config = dict(
    hidden_act='swiglu',
    router_score='sigmoid',
    balance_loss=0.00244,
    n_groups=8,
    init_std_router=0.016,
    optimizer='muon_variant',
    learning_rate=0.00971,
)
Below are experts of layer 3 (counted from 0) of a mixture-of-experts language model. Rows are named router (the router's row for the expert), gate (a neuron's input weights, with its number), up (a neuron's input weights, with its number), down (a neuron's output weights, with its number) and show model dimensions 0-127. Each number is 500 + 40 x the weight over its row's rms, rounded and kept within 0 to 999. Numbers have three digits each.
After each expert's rows: a language model's description of what the expert responds to; "gets" lists some tokens that make up at least twice as much of what it gets as of all text. This comes from a sample of Wikipedia text that the model never trained on. Tokens count by the router's weight.

# expert 19
router:541582545571485490547588495517488483513498418479530499527487513449472466543524474504483534498534495554484476523523471527449471561530512499457455349492464523480503516479531548488434492523562457577407466470486512485549520424497458447518461493519518444516423545447562487469521495492547499521503570563456502482497492531486570526482478504508456522543523574570517457470571502480479532473501
gate0:507527530528421503507466513551471543486472583497570546535465458555489450505530446482544483601489450500508525483478473563521536489565605545527491515457515511490478520581572542521481521520508462502603476512522494476506511506558512471536538461500535556578475498542497537436441466548528430509515513503435452454507514520537482466478520555467516496531506506494484412609509542447465538519488
up0:498495517563524518533548493499540447466485563516518530507506486481468440519564600517519496477523511499537541482473409495507510532552516517545436494467531499529517527491539510496416505490513536591489481537515444486494504453541461461581557465449548574540463467535575476489485510453514560587529556472508428511544507527525457475498475482562572522445421494523402564472536529485548492484444
down0:492445461410494504441623489506517487471581416461499438425581489417405527517433488477473540517509498569472551526482528484518517496534524464554508541553426500433540515450505500498517456476461482485463558478481509493439513496460498494495501419436480512506501536494579496522529510529511439422522508485525470560500493477544530518465489457551538491499511532561464519502502475482549531429512
Description: Verbs after subjects. Auxiliaries and verb starts following a subject in narrative prose, such as had, was, would, dis-banded, ens-ured, invol-ving.
gets: " was", " he", " is", " to", " He", " f"

# expert 12
router:537558500542491490514532533460462498493503488565524460524476614564518446600557459497459536477581543541500524508519466504498487490523485522438500464478430523416483513462530536529489535482539477509503504529531488420559530410463447503523530510533528512451469497427482401542510484522499537487471517501465496530522436516481533554491487427516506495574514540517610510486579561500457562483504
gate2:490515495510492523478467615551562412522433490482495564509501588595465448478481514454529489519558474480490518475480538487549456533440476529437456439515592516428518527494471551577523494438522502523507513451491524471544533490516493525513464547503485520506512486477485567450452532483541504517551460450534516491538470502474471483577538518524502560475502560562612517533546513563528549504472
up2:570500493472546450464493423442516498446505567462537510536482544509524421462538524496588458518466491542603531460517547527460484507521437500452482575592398490439476495546460517516461575534471542504464471547501494480455485459459511521496466468558482510504456482546491472457588453505509507510550575531515432472477540507480469547550539481451509475534522476480547491541509499506435513540544
down2:509408594473504425490494467434494511442455555548492435457486489513463426485564520489446491538495478430526495494565509497547540433498451563511500443495452455521542504483559515434546510473503533482544494553512510433534541500487502512614483498527501424466587471495516461474505496496527484523456562508475520504517537455535499532511573495407480477518487515462499409476483576480509521544500
Description: Consonant pieces in names. Single consonants or clusters like h, k, sch, sk, gh inside names and compounds, such as Schill-h-abel, Kulikov-sk-aya, trolley-b-uses.
gets: "h", "k", "l", "n", "m", "b"

# expert 51
router:570478540522514425497462495404487542470505483529570577566487557492437466488487497512493526428546468476530498476514482538515574543442501522504414470497413483471443507525494499575502539530513479483444495466515488436542526478485449430484570545479496440511456538435505444513433572541531503540497504588500539538530486470489506464475472556591529504470531496489547523486550540485557509462528
gate0:551561561459482464471528493507494479511566489449552479501448472544416520502500535521505521519557525528615481460525505489562489496512461432526524553459478451505534416510515601523492481498434547515466484435462485509448532404507505489515513477548540413563501514429496540519499524474477501493479506496465527458567427482467477482507532503509491487498464470581544544588517477408514533453515
up0:553504477489561558570478499474543433482519483533542511493495502519530504491484399485591481485504540424477507459419481524436450439518531519549518495497485518536569459511535493485465470487488463518531463507532525474464533491471453476524476482451489505496486488521497468506481476391510516540485486448533485443451453436474588468528538444501519577483430471566561546490557574433458521584557
down0:522497475458547388496484546484532540528600512467542474512470545506495468508486447519501501477510503474537494478510479451471486608544549525528477504470472544494517427507491535574425501552560509562466556451472516479535502494545469516459485499465553547462527572480443463527508512504482560514532467456474491430481454487531502568421481541513516497499466525390457512443515493393466498570529
Description: Adjective and noun suffixes. Derivational suffix pieces finishing words, such as -ent, -ical, -ic, -ial, -ate, -ly, in equivalent, rhythmic, electorate.
gets: "ic", "al", ".", "ent", "ical", "ist"

# expert 34
router:477574526539507500437499489486506503506486485505567470500438522544531453540456458473474550514581491469482465538480448553520438534501506544448465466447503499410437532487465502561483564538518417472486496526461511413509527423484486509537533493522549508447415553500507470465425456446490571550475528512428495498492514519455473548509460486492506608524505528499591469506594516534486522499496
gate3:499518543486561573543505529487454549560473452451533517513528546542483556561556538485531579522526498484543499484551485503570513625456496496552509552498526536510523520507477562513542565561519549516534494458510515548503568490590527531426570467542484458473463564508473515491499452498463574477452506448433449486525465438413516465486560468493532487531528498468522482521517548466471541463494
up3:494487524479501488411539517420556490422497549463465442480520476510516480446547500549431464557434503494543541472481534494481564539436475542499435510504478495454532546554550533500498495436500532517481436495493470529490528567497513520486508564493499476491491430490438531526474523584501458479441522549589508511501517466479514394541488483468500509504521459567523447437462549525442417586521
down3:535528527439458455449465416496456514540445532482491552495497415506435482477541455483514541455503523451496505527548561487464534518498496526467472496519519476474476490481479431491553491504503553461457420494529448497528542548463523557495535537475465526452483559567537456474450535527498509492475507495582519531638423455401571556502547497493450540477489532410488477470511507527503476537468
Description: Foreign name interiors. Inner word pieces of non-English personal and place names, often Asian or Arabic: Abd-el, Ah-s-an, Y-in, Suw-on, Sa-he-b.
gets: "an", "ar", "0", "n", "al", "k"

# expert 54
router:497551476499520525448530501423404515460482470501544449491460551426463470505524495463482521426507437519550429562519497545504460490457432485433405499503476559452481482446542594522446550510485474468436496502505546481500519487461522512497561545482455513493484502534560488459505470511458562511451510585435501505516496471491520498530447521549533487568507530526554506439588532511495487408517
gate0:490495525439513455523532599543440533440535547447512539491480490472460493568461483588485516453485501458513494457505458504501545503478551549523476573546533468467455544508534524517501467475505562574522491509535481525456507548533450461531539505508493498444511477477536516600517489562552516415460534453472525489563600434520528550555538545489544504475489435515508533495515609498515478427518
up0:489377540481508484501578518503521483499592448461496415539471544450493465518496502454508482489480465510557499490509501469505504472503403470525467568442545441512532449401529518480491534568491467484520397508496504589510535518467488531489545506520484533532422496495523483521516563513538501528501484504557474485510420465482431562450550509444512528515582546475561507474477472431528467504521
down0:526477473481447440455484415492479487496432501505529536499504473519544521426514560445555476458499521544401476519436478510465454474436553582471476458487480484492506523518459454488475497426534459429530503461537498480478521452559537478493451527396514536570518489577511520427458429464493518508524514562525561509481482514486453424498485446477471507486482479523429576497481481547479566552492
Description: Word-final suffixes. Suffix pieces ending words, such as -ing, -s, -ed, -ations, -ure, plus whole common nouns and past verbs like building, moved, wrote.
gets: "ing", "s", "ed", "es", "ation", "ers"

# expert 14
router:480592522551495484454565562538501473479508463492531476551496532441471452540579540512472524510526500472475534490507484527525493556440516460467509441448500466448532483519462535450481604536511516483409511568461486469442502505456445455532518532521545390572445558555617459503448522515560499478469481542468503497486514528495495483477487447571485524529514561535535443496558510496486520494531
gate0:481526509520537483500491540493517499552457483502501456547504422518546485481518502492505525490529548528401546527581540411447511508488533482465572513478477482519533476498440547425534550546470529508483545378503445537491525461523493457451533438486513380504444545515561509464492485580501561489442479535537485486511440486492499497524507567503485418590549580476535475492511471486516532484496
up0:518540555496493469472534530476474461520511564480489504428469506546469470529484445516506491534522518427530455502513495471507505483500481499534486453497542414430517553543468447466444535499520505483539512514416465494614470487522458525550548430569601513544566471496510554451458451436504458458541511513488455502470549392477579529536543535481526507507429445473554502582488495474470488513502
down0:385385421494483484535496536462495547528468547496496464460492507533487468511470474438524428533536535520527483471507467502465504506449526484489485516482458523473437621542472446431455541432475515506558482491514516476500449502495460491493520455440418554530374471468527554488447544516490455446535480554520539538504496517487508440506520507500469468561523476547463500502478531470461582477501
Description: Word starts after hyphens. Opening pieces of words, often right after a hyphen, parenthesis or quote, e.g. sister-in-law, non-immune, pre-preg, "Former", discontinued.
gets: "m", "S", " In", "A", "In", "s"

# expert 38
router:490505539502494523505564488529467489474483498523546484504401508503445516534552453505507562506561466578524508504488475475475448521502520529433450381459477547454452517473509547495471521570532472504461478422494477500524592433452412484507568548465489498485440524473526457498510518474534530505514583591504510473460485567516504465488459476572502484526495563524508447488627513491492544497496
gate0:457453532495479485519486411432529487509460502510475509535518522532504391489451462466486502509495533493493496494424471480547515599537579474533544473546484443492489504413518495526488476478497497446517447419516504515509432411479451503442515475472433529571491518467547521547493574537511494574526464438525518544528486535490528485498510496536456451488462615446528513511485586560546490499537
up0:501484476521502499479443452539515552578475476427579497529592495548564545472516567421485490565495531493511526493519487507534547523604524519501516559511496484454439533506506473517543542541555492487445463472544379495566505456479515537500537505527452484521527499443468464539515536487437538530542513497520510527502524505411493511544430525447511545515568511483510498388518503542437467511473
down0:445481431529492527488465465531489532434477456465464553554568523451532450470485563511501483543436532501494499477560522520552490495463561475492525493517480565450398550540499572488506471547481524474466471521455481495503553496506419508441445515410475477512491492504539422498531508544522360505437501487509478476488461451480543525517436570491478507517429540559467496440517455503468488446492
Description: Function words, verbs. Common connecting words in running prose: was, is, were, and, that, which, commas, plus adverbs such as usually, yet, relatively.
gets: " and", ",", " was", " is", " that", " were"

# expert 59
router:471582518504473488509501529437452542477459496456568475525476504463476513490468446447446545414515450493544419494463482479476463570468494532422498440460480501369471501520458503517546515539525504447451556525518516477510487477433514421513476572502530470413460543483477488509501454487502559522498466484493543563453491471480447461500519463536518554564527553573546499512546549474443480470536
gate0:524477507473499552529540508450550486422490453472427487552522497497519455417478565513441506449524471503543419397500493517486460484517471529482480485454457536410467536463548567445553499538484502557472525511459520470489569459484508532500551490455459515471535560455426501473444486559525555453540507392529534523489472463553460495477476547534490509458529473556530478444542515546448479450510
up0:556527508512461433479509580509493574488479508525509469491426510471526562437516551496588502474525530566562508483478455525474524530484513446504565551456476475585486539501502515495487517563540509410453561459523481512494521528492367474535452511531508517540575467451577569507485527483446510482527515495486403465514502518543542532577508507493531488519551558505468464438481491469492445505536
down0:473575551577445535533500475468451433498470443528525437505469505535513479487450494492436560449448497471465523480507489537499478515492547546507478478449431513512505553500463520555553517452444532489403454597475498499495513489516572512488514551545531534480490514561452532542581473420581434499450518478534494518547482470536446479482509462520553456498547524594511489488532467504432526511564
Description: Word-interior fragments. Interior pieces of common words and names, often after g, like as in Gasoline, y in lawyers, ale in morale, and line breaks.
gets: "y", "as", "ad", "re", "\n", "ou"

# expert 9
router:526530494573523504517534577472501529513475485463514427538455556514470495531518504489531511471529497533510427546484454547452540505445544451431456474414433514445496511492516573507545489522531428520539477556506473472557518510459496450577553554477541530461415524536523412518531548490437523507501507521450554558494469533490505539539426485569507559568523499497541515460508557547477479481575
gate0:513559475448545468535494541481475470539487580463435524596497457531552457482464508440568487515536508514506452476463446489499538488526485477474477477456489575480545502463509523556488429522490488555481513568524457474515542445578502520556511496506478487447510519423577509523510456529406536482546548522456474555456557486419487501490491474520479519487509507534449415555506620514431497492508
up0:527491489529503491495503494562460478568502460510522468500491474516510513466480490463597457474420490500532556506602520531481537486494475518500470526523449563473523478544507524464507493519487442461465547591517594475520531513451468547498450509490481559534444547509470599537599500523457486484582509497543431434476535545515434489515465503510468472466465495458536514529435555427453492595537
down0:519531433544516458483527508549479543497493470448587474471427474487517491463474544477537427518541451480519508495539476501523521547489467507468503543495481525492429419517559515490491597566506526444536509477553478485470527537494517468517536433593433494580468496452527540505518522489557443492506466478541557422591510463499540498520530553552525449470547569481535508461491492463545390474505
Description: Word-final vowel pieces. Final word pieces, often single vowels, ending names and words, such as Sky-e, Boe-ing, Benn-y, hurd-les, War-ri-ors.
gets: "e", "o", "a", "le", "ia", "ie"

# expert 62
router:480509469560506523501493545527465557529456458542545489540397514514467512505465442433482509501505479531463488494464455514467501503469539502487460452403456564395458405500515511475522572548485482488483481484535574435488522500446459502557544509485518452484501576498502447559457518524510493501419534472471604538511490520515551482507479494579486546511571499538541475472550587483450481476524
gate2:514470465542509482500430530524485498497529497526500493587503520525510473567479536501522498393525494526458541541545499507500492472544469568552422534444495598436381468464434489437453576571484541484492530491454489497555496506460517507426463503471519481515452540477424476434485470546472501444516532440424567475526494505524529475466527478591499475462538482527485518467522498493511472444464
up2:459492490505548532527440500543525448523489518488494510519536449519548534478529520487540471593475526522521538559547445530443525497548421496524466526516550451493470437441465559586476447516511467435518497424488516437468537424496430462538509583524495562465449555529521522556467439464478528499482536564483533462481460433516448523523438514516540471553502471562495555507541552463481442505547
down2:485491442436499541460477501477542519611468430476522457482506449492577551469467454531446541539492500457505430436479374508544539454467506493491526498562500490551558579418504462464494514510469473582552484532464444480521537456524504469504481503543499498487592507529482485462482530562546535451436541526526511486435459488464481505544529567524465495466544502491458534506516509538446557481509
Description: Endings of foreign names. Final syllables of foreign personal and place names and Latin taxa, e.g. Nipon, Simon, Phalanx, al-Bukhari, Aristotelianism.
gets: "i", "on", "an", "in", "ar", "o"

# expert 23
router:495527443479521446464561523436451513538586524496510474549502534433490500491505468474512517416522519517513493569521496534510496522471537478482404466490470507451380452442520543546445544555503443467422540542493455485483559475477502505545536534481448493551477529523522483494489456510499567513427518543448437503544497501465586464538411462533554522530518501527531491444540520477464513417488
gate0:520543471518498457508437483531517542514496556477462523536514538460506481483428540465458496460565469552443516541528460518521479474382558494425430580530575541489501495546489523480445503507459557466426515531521475506434502457505462527529472527489510451479519536522542528548449522487493545523505483551484454538460375531468579525545494542508521462497443528499542564460519566522512559492437
up0:423544467511509500521538501492539552463494437561507528504499608537556489535521501441572457542475464524529518483431528483515433499451514530476500538511556533500556557439555586506456491496447531421536458447548468444466510519549524447502467471491508560518441538581495486533446478511499441509515474557491415564548494472512499547517550546503490494493473439546433482513519525473454457461462
down0:529323473481496508471510516413463515498549516443480431488540512533483521489454485484517466508512533479494495484472566445448529561487411500562487542539460474504488477508570491596520530499487451523533496471529495490552560503580509573546481567418463551531501479495451466484505486572487494510521488455601524482534493458549478512542513530496544532512511480436461520483485446479472519470503
Description: Verbs and past endings. Past-tense and participle endings and common verbs in biographical or historical narrative, like -ed, -ated, was, had, won, used, released.
gets: "ed", " was", "ing", "ated", " were", " had"